Below are experts of layer 9 (counted from 0) of a mixture-of-experts language model. Rows are named router (the router's row for the expert), down (a neuron's output weights, with its number) and show model dimensions 0-255. Each number is 500 + 50 x the weight over its row's rms, rounded and kept within 0 to 999. Numbers have three digits each.
After each expert's rows: a language model's description of what the expert responds to. This comes from a sample of Wikipedia text that the model never trained on.

# expert 26
router:576464495468581511511541451596497419501516559471512401576529600479489500524607542514374579477425534505531553424366492498473575518443492429496480553486475495519525561554485459420447448539584491518479608492515543530510481598492551504431521519523521517505593419545527435466496566435542528505487528525524471500500505481480518488441485477538522529564454474380461531400493434502583414478533514511470509417524466525490527506543485554542335478367515476573528458530497533465463538519494570476485451605480530499512550515466569558546501467493502382553500559525446483456562416453494610459570531490449470471518523428495453517449527583483544461531512507492454470480454609427439512513524486612491497476453477550524527518441438439503536451540468481558486485462525674583477511459434549
down1:522535552499487463470531599357532461542442408492493412493490610419491550478507474484496461408521432557533550557492502560475474584517531565450546500500515440475461516512517552431522441473456581506543471505539502468407528479484548631473462539487492559455470583564567469522467559441452481457582537479573499530480469531521491595433479554520470482499501517463539507489498558401597422499488551480493510492433554500619490550471478521485468510521542511528553597598518472430555605480460462530517483492488486535456432542520573476528516503504385472366527546476567585481497470564567503556512454496516522543430527435459496495513493556463458491434454449553524566607521462519516467524495524430458396421580402455514508553405577456390563455559455579595403450456467490535481503526430472
down2:513533500524417471547493466475536556511565521567536556474477518455519463502447440566594428506495479537554459429527406532576500584573481459498464614608465597469486488538487528568523476492418440541434442508594445476434460460581506506455491512433500512461417533428516611545487443482381419586500465492597399515479513576554580468504496507522425507393538471507465462571486477491528508495549531525563518475477479527463521459475558469452431476536455457435448643499520490472538463468566542592533453451495521525490529557539594609481584529439437516431480548463469501520449469366500499509562432501471595408445586487587520501484525433481514486468438494461551532546386516480468493452526507464427405504622418474516450508485555486499448494547482538482469443471519533503497488565546461
down3:561501497551491504458520532565568453513478532488536470460474470408462453510417484445483436559504492502495470525561470549514496523422564527538418588442503458547471381429449482551565569504449503514471503519441485494623363509473545596499435617431541447498421484536507542515516559499481490555483543535517478418444544511496461465480409517396503436510435542521600474494448439502483539486513501461509487546496423613500487444630490479464501501507537379530426555565490476521540492442485559522576535558572406637533509485448648440545466567536444572495574544537422436494491483426617570448498407536514512484469464478413479438467525552501455483422477626485462487432526505464476536503568530557475518510554527550530514502545457504492473442545484515543448492527417491548464508491423548
down4:430504403575524490408474468516523439459457455573488421588445419493479473458444459449496560456508451518520458490499501530549413568597576584474471560562343519436455550482452455453476490479513573565341553513547421459522482531483519590444463574567549529482434542475482490527477637481511455585586483460533412588398573439497401515476540518512549458481461465483524447492424486423439490507573481528547576545442498562543552464522505502446462418490627532433506512487537509580533509528440575443478471540528489473493485447465461544497514484515446554463568452515518482400502536535534541565475458532552606450479524504468519526534501588613476516453478483474477490521500497504502496569457539538522477449504515553488531607525487489518437534465573571477522542589484580530451454500509404
down5:520459539590607513551526528534522543463492471507577492547547583501450432462482473490370538515551475428532464608589508538504499532436482435490582553446551509517506468441556567471483475453493581511581497497475408556466547534545497530492434497482546452479406491576616473478516440497439549539521458546525487584391547431444509473488544540452469463506603411482523491565468520543554459490550464459492509543614486529568476415510626512552485482505435434557397493482434436488451423496566490599483514453537512459438441456518358511522524526462495506458393529453381513545484457553512479462482463530537476482495522518495459486514385459422522557467490570505475518483487461407512492391456601537505450581534512545501458574515498561489538499473474486610408442506531442526594510521511553
down6:491504607552428479464533639410477425562444562543508587481494489526567466522518479544487485502423440582440389451427592568582601525411499426584448573578508530490492541476507524544520461507488499472440575546551426474470474536637486419452502447539444524552467449543429430544477414473465543524549417532557469484535548511510499518544452518437562518489503476503517573536456459521477498467577528513401494481540477451492529484551583442474455513508468533467512609490472570512590520523535474438474548503504437482531504459460468506504437515515503486530473617638538574511462544532524511548482422495529489507394513461491571496541455458430501454372513536522504585450540398562524571495529471403493489490600460474539376572458492542451495541563449463521432473503503510464486568517460510
down7:520573530521477512565551518533599539469525483486521462520467488608447485493507468550497433486531570473469481518485515554508511499518463518496544523383541393519488495472483441520531571463539516520468487581439486574495479457467477466460518421493507470497449516574479520485546429458392571527481554548515520485496560478526468482528438506574399485504495368490559432497538534420484494497528471414475583421417521552502560392567492436465419605623496423488577529448536445429472532537576531462573544533543519449410397445480560454486472525437528440485568530546510492400515496475500591532481505615507472479589512402415545458570455499447479412581466528521549576480628478556394476463494512478391452504511517472543479540476566539478498516467510470470450565598490572627472503456529474
down8:479487455551521540496582518500479484533564485438513534514534382624535552602500445528487519496485458535495467512550388566466543494490426460549496489478555417564424432531461458435472591491464494517501511517429477521574540416481471475600521393563490450561500458504480468552573545452554519440467554438481473497478563523484510524441532502482563531551496429548483419499556488441470499420503485440490528526513480496448552514544518517523529524488427470573540468437575423492569571439520475472457549581448432555538437604532528445523514451535465584574463550442477521484558437443532466522452523593495426475502399509443534455603451594430473553433521496508484465445576519520524492548630496430522560437594381524531413523469536393495469587467547473531569508528421484587525542467483392
Description: Pipe and semicolon separators in Wikipedia tables and stat lists, often fused with the next cell's first letter, e.g. "| S", "a |".

# expert 12
router:524471451525519421471582501537526504542417512480462433413494587492569478466540512511459607491498507493430498454417511570507574537482560430455499501507531522493530518580495472485468460561531436570539472434577514563430460523530513525372519526542537543579568473520600456513545463447542493474496473583536490520523482487387519542446462519471563541440483478445466568466468519546665469517589482472436501391515486558460529458487486536610437441466533529562513445505426482439445509517486472387547481543453514492497571607450481584567504532476634418466526490554507531466535486545458606361586497565440450410581480466525488458459528525493523584511516428527466502468486569416484496425511457568461514499457433538555516493501395532479481464485420468529504433469540546542494544526430593
down1:494487500549571519504471576536553492491485465585563439478521474463585525495535540527500449507535434549590459501510533557381460527467434501542429467543446485458501450511526525488540554511413491535494543556531500597395537608543503427468454486533444657478557602529535490568423474457513483447533448481529504474531479471641517465527574487458517453470505603524493547465597517506516456546476460553524447530454575509491390486522427542428522421503481458477542513579491492494466503439374509437401527528573473530529445479446466340537438484495540523527521395538446574507453555447456486450444503510493486478481496549454538455547427473408512465408537521488644442534568431491549449562534548534506485518475499497492404534428524530461594486517481442510437589549464551533589486528483486
down2:451515452500458455471550494332537477408510452431452618498467551459518443535407503424475414533490533479498449546431528497532478482577509566561417512479517532445440399563503503515578600518479471536492485418432444470540437545482451521428530471578492498530478519510519553532465493478472592517484522507528545584550518457442459509519456537518429518596513475519528534430442505493474449527509541470475504434526547509556557489460369431394502563555405470512401486498484547486493541510512497480554487450479516560504507487500576615534454566592476647494418580489526582494559547542503477473504480482535490528448490473564478513487534460539525425547546501598627497484478471461568519479491485455435565542512561434536447518586523663436527442493538472550466566501577521520442470467421583
down3:477493508581506514484520564604508611595521442539557505450441530471511524470561500373514575519467537528498501504477469445512551500556572496533600508507410552367464441480555501554518545442557504440498543479456380440461551478415571482606484480504514478408568549549421546546477423553529471436467575516553477504522446496556568531531509457531484434498424523457454498531433431483506534422416416565528379470544556489566471455514549547413437491544543424398437516447606465558507475481514468562479529614563503566505523530460457456471510450453534488508565422480398491510457518458492511520510439495491526429429534464565475509541636523460520535318496492567519471537425474576479561485566514524401525477503495487496501500453493465511550544493536526482542456486516517533534544504491453
down4:498387478582484565528541523403467539585514464431548474503599435461567479563507540442383578448456507493504489363593563486456521497541448482529452517516546487407587469562511503468529540402538562546486496357460433452447503426460573484476523505492487404519488477573519471432543415604433462530481583408494559538540535535514545489528494555576497531515486534500441491600504501408472502510457367491538555495426484466537560544488434466467479609502507540490484430423416484563521489475490458510492584459499566508553561530453451537537471502520558506562399514456460542481461550532566456437563469479583486477444428438433567595495586523493510474559522521434605543525474479497490524534487462577476477506491415451572504491519471446560548547542428555561505523531496497454471504473544477
down5:474519446476454534456521562507504474560496436507438450513502399517462464549410490525557433546448594435436461367535426419572428509424509423558469603466485437483494541462447520608582554574532462465589482456480378413532438470532547608515545552577505474517444505448485562479451492421545516510487549526548528461611605469483477489391444455491500453546490533609561493492441422586485492502514552539531423477470532594423536490466481455545551494601487493524454540480487450431506504501410483473500480595469489465538482535490539545534519542537477619439480644433547431484524443510517499502458497488416487527598527537550498504515528529586441566504472496540554505489484457438452587553505490506476460495426461488457452532456478576487504533467555497542491506589533443518500573418489478
down6:518492508419524407572547506546541339475521371517540563591502534471437473568501546391524515557420566584561515535558585504496542579505505535494551497470545467517510453441535492434510525486561499496494496537485456491566516520495440469486532479510429548510577542495536623518492487450420479485563491575559447499522547487554489474495441450393588479453485553603550515485529475498408514486506554582559459445580508469488480435408400545477529424493445504593538506398429437441480492478453396492498526438553425540545455446459495501510499490549492524521503522485480478540509447452491489471442549558467559463540486548485479512482578480486644490510504478533552496481450476318450509455551501468536443466455498509491420479534500450554437488497500449594584544511503667487509451586469525
down7:469521508489535399418406504450518486565514481497491465521487489516414485548519561449446524424385442556464489492528457494494517563492420610472390603530433526494441594478481500555447381534616522477455543487501528565405446515464498490553484521425480445492503448538469508586495446455489619510489518490526449552532500508548485542465471504522519468501446479493514445538554447514458566439488539539508576504562486582391581580531527587478453536493574532467437544485472525566514506574553567564466476593556556455489422472546549483549527547572519557476483547541373502548569467412493548453421420466549466521520524488437369529525581412543530499485415514467508545549529451579441541463547595469465430546526466469566404517473531545441544538501500532454414572507523463528462449504562461
down8:544475570483489450476490490382490462551535476553475497475569454547582509521499420503476485519526539489459494456513458495477554533599537472519440504529521453547509488557473552431513459475452491497472499493514464468496525516514514569444501414470517547540468458503567452399462587616502386506467473348442600450531416468532519536523501450475483536532497541463499506538592479476475486592435460468551552532416506539457490666523453407447513556546395512541421514429517560552493570483510501471418507516427575479540549480455526486510457523613502536590444507540537646500493533440509470458549456519498521541492604456445526531529585458409477479584479548474558536519477534431662512540478562430574490500500470524484430480496485434433541549550449458520377489463491469471421471500570594
Description: Subject pronouns and relatives in plot summaries and biographies, such as he, she, it, they, who, often before a verb.

# expert 8
router:529443407407516463516505487482603542536485533438507489534508599417538444467618558465501521405488489536487534511414497547514544546513535531518495579454527602502432534554507602442398386518526578550488498430500476599432429518421563512483560494488468531502555491491521504498579562440522546529515483560541520544547503527444540486435551440476534514463507485504431503467483445585546484498443527510464543418478469548403524506440450522551446466541496509547473422536461523476390562563444508411577474548491532449429484516462417582583565474543561449532467485530484523479547476526494497496531445563492435511552525447601470578418539543469473508538478477530468451466407565383490469533544499568464560535466434563500528474434471439464452447371482529538612496471471616605415536509454490
down0:599550547433518597370518448561531453526504519621506450493585526488377491545433428566492447490558419470496471504438497508544425504463472429518498536334543471511530566599508483510529532523589493534532518490504516451460489516506523528511506495572569384422525557538577545485398539465502502507498395388523516546472449480455455509490488504612471554478425503608464511456529539410446367524504469570451496504458484541511485507515500474475484505537485506528532518448494544502474461458552536533487467429465606506512608489507473475619430466540524493516461468472574473491504496520449497534544658531465423509579477475554512468589434529501449525533482446500526626599480533504549515491401526438501486545505501524524582519468570505460539420447552543417534516486480479449492500536557428
down1:523548455410613506531521531444436544446498515472517413498480534450470476459432526566530438473484587466534381548608545485505486516487456467415500472532483484502460523519470549462466663526400538548448565508575492473559483513456511487548546463433465447623414564396495510449409497489473533422477405541492492551462496475566568480500495552521431541514494469545542507557572467476545395499532502484519437523434423531459542504471564421544528459655608442458445429464410443421526505501536540399520569575506464456478479423525459393463552578523519492429565460552465521521506526512454483514517480469583495518487542542523447421539461521471442584459536492543563507531548512534568508474385459515606539492513552522585561499533549479489536585540489431457444575477516491501517483489505500
down2:467581476409468531535465546501476477501495472443524454472486499420410498487491499482531547460582475558527490412445440540474471483448547457444568447491489465531462574555588517497510561484573491460504519496570531478492578525487456403587381450569521568519476619470572448445478454464512383592443437419510533543401496521469558538500450524540464555462530529392586565476524499576449348485487496548509431476477518561520420455481494547502540506507457503543548528524546480551497593475530576530495501463552493443397487497452510518497464457435587462575548454447414410489526576501565424467496481507544519524536474535524565403475427491500545415509489521539493500539517598496534551489529481491538486541419494468467522515417510502547453606518533525649531517502396489527595425610468443
down3:529521492558482425498619546518546449517508484459488493566444537548531538456488525509491602413579494469491488574492526430524582467476540449500452486479468487439539475467462462480475522496497509525499473494467439451552515467550508518477478516552479442559504531596461464461513452561551481461455444531417442428562512506535449525542538635479503436493498480561455508443498565583560514555479390434408528612443531416519470513561480482581402512453562610444477513459494471517505516562461474487483513555456575502498571526536474534472456475508516393502472444525434533462434547546580567539590425453481471554489452526424472460643441402505563566475437540545457468585490460332552440490539501466581615560535470465464494427502556495481575466560495494532446565451504480458548463457378573
down4:461502481535475429488442486500522459508466529487452531514486607498512524509448543524501542562414441547508531507521518599413515543451584651505514525619450447591515394453568427471533483526560483513538369513428559535528432506412538529479517518573547586522475507565559515492534473482368473494370607536515454459516547528422531504506440472525504481483498539425541455466427558521551473539464490494532522492544534517493511444596477530577512465514585522499499489501499531499429555495492474489527397538585420568537545531412483534491428438545410554559556494530479495590488553538513480576501529488442477434438481517523491459422549463459470486541501515526465438498518493538514534474492443462509548439450493499390451521487465495465387561416525541501574562526557517500492498376317423
down5:445565494459556553510464529482413486475536480495513469521518514511508509526433425429513469532540544550557478504523473570458484487486489488491525393446537498496450503417423486547466526501470439503519431548459571504426550579629405464459556421543430523463457525394649474412451513617437501551504416428484568496426582468551453487569412579499489601563519586352489439521520536544558324514445455532511414533462410520607477460496521505472582543548546513522457565517472476488480458473469459497515551597552491479445523550557451558473487532525439521528550590565530585604518599483578536529496511477612562465457519475525485516562491579478462420490520494429534494474522471519451517506494470535515542539487514511486472486498550464547471494446500499435437468510480533468441468555486437
down6:509428528603506497485537479567513476506455477498516512404485435440438499534423545471593501544431404534556490437506510524523471517539462588534438479450535552507467488481412464498484548552469551500586430489482522427543492526527550600540541491455450472472596476503586497381480463553509438491486525524459591452557473490534430545496419554574470589574435511439463513514467550531528371516553519508572477410452525460428489496555413468477463509395481533403412541541408528556467512496475465434463666491478515543443521554452459532521483514591554406498509473546470592432473447567551417470604496520497491522499467452504436528478527554516501474528431489461524522553530540387510606439445491461528576506461532494534593534482502587430506478486513559422502532527443494536610466431536529
down7:428535554520492569485397538494429494538590513471506487539498402505524561519472501469443540564497553481488381584572464518546540510533469441454465454524409482581459447571484448496478512459420454533440557635493494452490543445454506408513566482537503493523510520468542550479565550451566500506520473550449571535485563457475546478343530509530571459339458431424446547549626544461477502531513445498620496430490494531469551466595544494543551507584500532492568498450438477507505516433592534579430559556497432479561460480658488552446529547421460574455556430490400458474485502467483489435441453455501483475481534505530571377508517570496474486460475466486553544433556457519526463468536546489446481496529480470576561581552443532486468502489518449477516478543486547502489535502505403
Description: The, the, this, its, his, their opening noun phrases, often sentence-initial or after verbs and "of", as in "The gender makeup".

# expert 7
router:524454510494600443532497557521490376506428570424519470493537537515525458459532553444510456505512504558493471482453442523428571522477570563438451527517538576509502496443511531479444503522566566526515621429477491514407533554470486518522602512482542541488565508584586499526546467478564518486569455527514463545606554466477507521480533444515464525419515463302489529441484476505534465451510577492474514459620505511490480494512489500556350488397547453490522471579464513509503505575460606420597461594491516448441508487522474502572520539456573514563517558578497601481594509549477493510530424525431512489520566459553498560489481549473425531519478452513530473524457466404433477458541410571465452486456473520467480534434422505464533474448455470475532509470563680455423579443513519
down1:542464561460534527502524467506450544583389438540469538531524534421473538556571534495512636531522475420568490515485490513573494432455466410467550456500448500484486608465503488556441482564508547503530452543469416493493457480376473501433481498483465603502557580568529559469465582520504502546483488475481435492529444548535482527586486465474520467596457497441540414552593543501552462497463553429492431501487460450545529529478375491544551544530496394641476562497517490462593536512465502579405493526455547482486412493534481524523523551590508430452581554489471492479470511578538513540620523568550425486540475451481584493529430449506464448440441548479530432556455573437490433499525463494553512478514551582524434576426510530475491438506432540441400547505586518530454437418529399
down2:503423515462522585552462506619498473523424412488553493531480493459472537531509489450467520539567531425548504596374577390487461490526465593452550453397439431542493466476488493525526472480572477568475480607539588547551380504502514417484513483486532444471450501466537464592539459472442415500505477442496477523493497475402532561515637466497522516525497394588466495524468481433438513538487499509439521588458557510634516573548511544464557480495413503582498464504561382481473451493507433523527506428563590500449527532549492553515502449549510473507419554479475536578495590437492525465457503472431476510503489553550438535535472505539473535434530532422560492467542556588474430519519482553556579504498565449475496461578454612525579502494404411491509433456431466507433559441514485
down3:483447406528493426544433554486539515434535453431403437626493465543488516502423567536478432555505444542438497542495507468525454456482435507531452530452548412438542422503505525482500438460505436428482401549521504547422450414523438563570479535524420445495517448481420520525509608563476431559461510523561474542474596431566443502532441475462435562538526479549564440487488533471462594497452497533445559480565528381493519509500532444483587478535521431439462501511527547522489538439575492528513549519457462476521553445531542484474464482465590554492483449387533622528420559499505576471423506595442484535437539492483584484596543464507591499505542463444494472538581417646519555485566618508438537518501475487517528500548535523483559550575555589541473481536442533498491419485516469
down4:493488560526564473544584511466371544578537473424462527508500538515484443493493508430499631492467505512536454495526495396531584451486525542440556542456485553564524611553475495531546456479642537541572444525523569432538560441477536330476480496536483559461487447566538487481554565356423544427509433514579487537555496509561462444518423550508484502486528464441467507526546443535473471524438520503466438484523406491555506578522499442448528488543565399540538528480482575514432505534464414532495540515516552470527438490454473499509463549599456450483508491547475505506581501489486490514451421547519417472518449385514526484466497379554476473484546527432491488548536485426399495475535520512461385537584436551411529527453527525508464469527504524474403552604487565589446553569494447
down5:480452508518502511489575440477500565429513490546513516523474589558520441489435475476555511451472444514501557475547555522557438434501493505508522568505528525592494581488508504465610528470497511579460369536522541439510478426489530461434530535588498501390460530546497474432499590465445540511517467502409513411495481502615474475579491621600480538547492565474556485522562468567414502524474517435502558405554462498469499511452434481419550466578571449615543493444468564520497529504501448515544534564450584423423408489468467564493466621564435460518457416524459470542483438493486508529511450566549448463451428452545594534480494341526587361488446583526478522544494474483492523494472608480523448477465583436521477635519473502432516512490510512497460450496541469513457519507491449
down6:478428478564530535496546568460585491517493531431473571458433477602508539458510579504516477514456475492516513525484567578445493552477528518505549501443547547500537630675503466509595602427508509508437543529441465539433421475512591518498464458485471491511369514542521530592483460462486502549523463541452505491618460489473479480477545472509502480474406545537518530465446371513510574548559432518498585399432444529592464397497456519475463428518543419448507502481476554456586513444530480491523569524551528525488527536452502516457533553479484556512507473552480471470464483464534582536497514478412522560514440450508463506466527561546488461573488508464525496528550446525499487448472594509515402556490515551505467501509389557621435392476464364520404469473494467437486390535385562
down7:490457463622449457527431547446523574471466578539524491481571478464527595438400444504466467465540454477518459526473514538543528507543560443463473502549428471441451514481572517521434496405451552517427501539469507613507487558541549574532350444419471481477360577495540475431470524517493420554519498596562461509515531527448485563525458465506552437538549477503515590477557493446480533429560496557520597507503451558483520452501511436443434429498523518503511561649565483556565581442530596519511500521492552489411501502482613514428486531441460607579549476586482622555455438492535550452457393455532577550444499508449558488486552472478514504508463525443497498496487483440501479432542491465459452491458500386547430510460515510429541487530484462550546450435485573541455468468430470
down8:479443501472510468519476535451539462487586533552413504494515424532478421524469463508548416542500512590478446496510418510478430491525499418604521545525434490521431466530480525470557431638549481545554540483453528547516515500531477552461516504497444417509512437386535555559564548515513558507443530502460653463458484429514542491553516549584465470494428422554485590546462540526476464520556472472427447462574538501469519373383523491575468536556500429510496458540511562491416449578515476485556565503562438451458508500539536442549454541542417557508485463553491465495539492396512521513381586599484444522543482467476545488475418418514544492473439577420478535441567467443539538500479634496505524554510485441403516591510616444467489534412571548444455548519525495507523481472420464
Description: Single digits and short numbers in dates, scores and table cells, often after a pipe or space, e.g. 9, 1, 25.

# expert 31
router:612463477502537461518511482431504449503513545437534507525450514474452480484518556448407522483511582507468531517468497563463484532382595499459601548460471565571496506523512471500437412516578501547580510476465595627417478580510516587451547585506497544448523463557606507387515468503452487474500534536522455504551562534497499582524505494486490553495568518424519508490489538506487352445518574463455503499472458557524534534497518520595459456482521423521401398508480537418468536549512558518657467617512575464509546481444419565602558470460550482484563515527415510501482496491471471515519477552484424422526499468589489539471522522493547545466495461627435502478569496434457461529602528462452404445552572467513543482546441356520482444461429521564548479475507504514450465516483477
down1:453489518535446461431408536422580510537584496444454477504568515453565508525426490520500421505484624512484505506583521482493388575511504469479468501475481483517494559430545484518422561460443387656373472562544493526492537444485467493474426534498527469459511411524547532459448519504481492489486478471495523464524512507344455504457431536588515521510544499585526580574569394498486514486532613512577518501498561437447508558511581422432544537537469511447510485435458496457520437464562464512499490517434503506512478559372494468577534497465386486464550523476463532537478531500520530568471538425469489531499556594602532537466478402503465467485441526534442511449459503497479532574428485455480458529537523507532524427573469494599407457450525615516520556628500504402473459511510592
down2:560531487484567553566452513528475502596481582447525501499497542549549477521459488541438556497541551525469464476489461387436548518516389513534561513479498533500563535393502515561510521543439535458523525473504554545482695381532506451549529491443546524476532427505442472628572556478327452439535554543574547484539493531440510426435510526540527484446455489480559447531505555523521565525560484498598515512449452484553428416486498588481439524524506463511533540450550500413486533478469440416517460612450516422504486489468543497511400566541531496451481539545439424427499526508467546427440458491524444523533534486525571487505475542552433526428522497462482440470479510376465476419547519535407465415530507554414512570558539557506490465572504414555532526440431559492506491547434422
down3:567500501514516484444552535437503480515489532467472564479596473519541478440525533584485544515554552532524428562492499499487469452531547573553496552470582594477457511562593491435530469473536506438448522556482466518449569453572441480439573509401438493516471649477479536441520484510524520526552451435482429505505506564464558512372544581477399470467524525478504485528571456440476534577576419553578577462463547548469443458614521521431435468544467487417468411560558467522435546421517429509551474492550586529532454480495480536458513472423559508597514442562506485541447396529559538622507517418528521585457547439472455606536551489446423444548409471507564501428398507568542466488487499417463500496462523541481549482527498485520535526448428451454443453414464540459446449460466573
down4:536511481595491431599464505419507536504491476546450471607487582513463510507515431511568490445473535433487548448464574587494440563587542560511449507516579434431423503386479479552484459515559501510484511462531488484564521458553523638410544514554487464508521494531610642606443473544538507464492473520549461518501530540472466494510594454463443445577530606507577505532452441528487498418434525484429514456463514448437526460530478458394483525508490518484511635452537441573540486492493501557486504467485466432488493544463503500455513524524449525568443495469446472499514497542489535396426482517435479492508560593633512504402560433603469497520415522528437441490451549490484408548428541426469493484519498522389452561566469539551452570522554516449554445469522430506439438467449570
down5:490522471451579439535491495502490472443510418472543503473506550477432545608480560640524527562607487470456528574579577420549472481447596510474499543622526490396513504515515418513549556562495498591477459507483557514571455544519471492480469452603551513537495456525603556519443506532438477568432473467511432552442491498480513531504468474436476554510448397412456417508429461463426434515507490493468480531482394474547429541480515481556470409457480482517595453528535484542469502590524515496538475476472482433405484506460545431450522437531555553564482391479501491474519609471571583580524532562497462482570552493505475448507465495518443512479567492492504466438443539401461622450453542526466508555491557462471423470472470576463564523537486352510512562520501501636495447562538504
down6:454552464488438433537515541457483502491578541431477493452523447523508403452409520509531413566519492486678504490440436611590478537417474508474452507446454513356540461541485532485547492521472622546539480466505552572601525517512471541517503491474442561520495452519500531501451423495598514527495497456600555507432450482478556424519517550443494549569566499510577481547517520583534500499426576439486625527472507629512472527493548559489483551571488492509468539503521431558404513470436617517582526462562596521429494524498404521477522491465512511491534516431525455563523454471444516493440530424495514507458496473536455411545520481523602438449543514483522556500548462507551516509495522485484476572428503470529481394426504490463526491489364488380423451471437472465474531597554455
down7:490475410456540419602503585394494503538473514522505491539519595526446507511508442489498475477506520539525568512412460494575446495574481495509456462541462517471423490467525527531501435457552567522442486489470515493480469505547480638426451474491529579430508483496615476457505507540514520578552458550492485517605520449533528470496464454529492623474554521567548538529423400535507432537532498591428536490482515533530524494482472533566457395544627508476455526514394523416517458414459570492541488494480499507514508474534497554514502546505401535536511521533507510446509520551537535550424455640534384490617456487513555519495479474449618567489419422575599449518524555508474525486452418424390521504503450526464501491510521503472489429463468500396474440582543467343398498440488472
down8:467527493562398567513445425526560473533488492514559563603526470391421545585519488484450484475499490555500532566561433498558586482497406401498407530473511443551521593502513494542441443520482420480513493497452515517480573502416517449506378495447450437525463445493526416490461552518434459420374555493600467394546588561419453517485494501475511610496537479579450379416465435488549479482516627452533527593512463429540516461480537456504619534523526492484565462513484416452567520442546533503453543462548488525485533447498473483493485558442510520487485396568481602523516563471568493541496519575555465554473553494485518409496447514509545539486567505480460441476524478655483516484502483481499436523518465438550485536601503533491523419509594521479535539508547423474477476524511455
Description: Word pieces such as art, ort, ad, ang after an initial consonant, e.g. sm|art|phones, t|ort|ure, Kipl|ang|at.

# expert 1
router:557485459418574439492513498491470422539482497455525369483544552483604504435547520453444461437530548549458555462471535502472562510438518455487531509528527551486461512566537512505489440474519519434486545510586495496466454464458527539511523595492437619549607475455557500414488504507535518555558537596549483486513550543495590578526418453428493511512545543327500505538452460550567443497472535462436518509524432515454462477522583569512391417424519471547562454593513537426492552504460529425592515528458473485513515517361466569562589534476527483464618469542463513467576483494481514460545445485498489447517505484524499487383617506495568578513502482576452463455526514406372448562573531520418450501558539567496527539500418469534476517490478527506532466494482599552470516602489464
down1:467503506539574542505442479462459535441601489486542477567478458517438521532513553383536527495360500467628558606551552402451496469507485567440444490546482505451461494423513464468544530553426512538431560536440515561454607574524542480542482442379445534491440534562532552573489502554450468505495440504555478534548417536440490535530505528436525541468543540525505427461462465524513419518533470523550488473508552445526610453555503457452457467535393478474415510567531526424491538494523572560431508557483490497424565435534541486480488434428460587522511555495474530517481509448511552471450488531430565505548568474355474453530394558474436531483444552508579466518488541495521498436533445458532441539550539572524426520552511427599466516564485424463481454463467597381446531567533558
down2:510426538454527555484541432551575454489484568386499533479486481453538564536511532535436490546543431440487513577455554552410601545459513514504465551491522480540461492556407467509482573508608404474525552518402520566574502553501480497379563497531522480513577509367585449568545454564601339506485593435506462529512588495576506510501435502517482423513505517476427447512575536468439431562548512505580538525445507448520438497449581436523427578489570511416548580497450529537497460498551578570472470476565500509554490509541578530482478499484451524433451489592461491444507496426482473409513466471554502613544465516462524518487476483483406491437455447485594535513495448465411509519551530534549467515410492496538561456461491579462487424486545463530505485405546596493481519454459488
down3:501565479526543482491447442500452592480489458435525486478453624599530461524489530572517524481465516423546480450476446530552514398551423487524512324483462483537558524450510514479424563488560495536500459538489458494420524452450544416595493437495455481590557421466478484508478459521495495491518514472482538459472438527464495477513450428448501508506547521522534595422514479530470585455475545460414561553487516553463495518644460602542529498477552445524467283518361452542437466384547493499524442449559526508510475449452461518528553521577551439491516500480464404459538536486502539514487479496551512469468416496553454501500438574545507468560632475422523588543539467485506559524453516595468573529467482514501478460551529508545543565474471440537485479560438533494607444532537579
down4:477519557549532474558459526478487517464515488531593525498407510477550519511439443405455537486514459522516538535505479387358558545472478526527412569525469515475402504488543412458529525476447429499429500446459471512506518554564465560461409567498486547479468521621447579594467525449499488590551527574558496553535538470533483575481570498502540462519591549430479397513494494490450569475531463434518506498549440396577496488451651503487515512526485507433514576480564586462491504471535524522480484539506465506501520504496563463460501482471422577564469442588561499586525491448522504574470544574446496545479450451482601564470556463443400492469469527442456444527562448518474488524532573455384448547525586445451460517504480591475542455604511523578468428563507605469414528485442402
down5:442417435427540524469483512520518437449459531569530445503434534466470614505484598566466401471502554483527458553405501468449493549528468508507433488638422553411549489487534509532527529460531423523411494456558496563439535575536482470562498465537484448435485495517534413554464473448609482508513504528431535471393597576506572541586524469491480507579448520516540498491478500454385499482530440551507480569506597514546439428508617467484551501508447518490506561445527483550484445525582503489491567464427488519581528467529511592538529411559461539491503489487520456536390417418439458483425526432567531542452402525567556470536565492467472490424466501501518526593560477479499549537442382491452514583530563484559498413444535581540479529510628476504435525509422516452532472468482497
down6:405494540518503483503513621400496505446478543619530608494454478460396577533463521444473428599485464544500501566458461428495448575496546546464410514481446530493530504509514542532512561411455531551569454576506525513468491484557418486517516431490542527438444537515467394685525516577434492464491513427597523432511527470513469376427546514484629519439516460475512476575411528497497558506513540469562500570489495436482421454453465502587493515470586515518552475551424426577475461485543519542510531563483503440548473492510482550421502471461557550465508553476573501536447536484513466458500464512496533619566533490508401506457448644510432415440588526500545491567474500588476499537467475571539449549455464511442467486520538559479483595472445495466428536506465499529526498465530443
down7:477591604576522424517433508486477572537531504551485467549450445481493548505451543500436515528415501572509462582478554486466477540544530650455393560584548522468477558448476480592460468471431459575460466527497526528531625485524510525558531507454470467501506540555505521606462551564466541550388534525518462510446498436543531451499531543393538409537508517578552474503472407467499547520562513514443486509468533542549495458407477472455482494565389502489421553525550481476541521516542390483432493511485486424513519501521608502509491416552534568427537557428460497523523467430525475518440459462496531537409514538534463488531415556439486499444553509413564406455500447427498470520526489486639463429540530469521373500553447507490508605574593459405550522554502501433425474497535488
down8:486482537512510517514467467484485494555474534518436497485371462534469502475524497497540659476519595483481487489546566505523531476592521481409533511474492547476509484445521437549481487509576435469505479601506467458522601403465494482493429476557428591556532513492458505437480505413404587428484552395532554565476508459490604420507495487530561574455468559452557458499567490519540521446481596367402428499423550550420405535508481509485502439495594552442559497490478485477499582518478458450497415507487482479547457432495500562525557545472527442567482412468571434467623660452496419451430499529484533563528445499509505427561510456568545515502468523458422547491411503462586499573522462514486464471485516450479484481480549508526443528488546534452574494634585517502539557542495492
Description: Pipes, spaces, commas, line breaks and dashes in tables and dates, plus in/on/of before years, e.g. "| ", "June 18, ", "in 1991".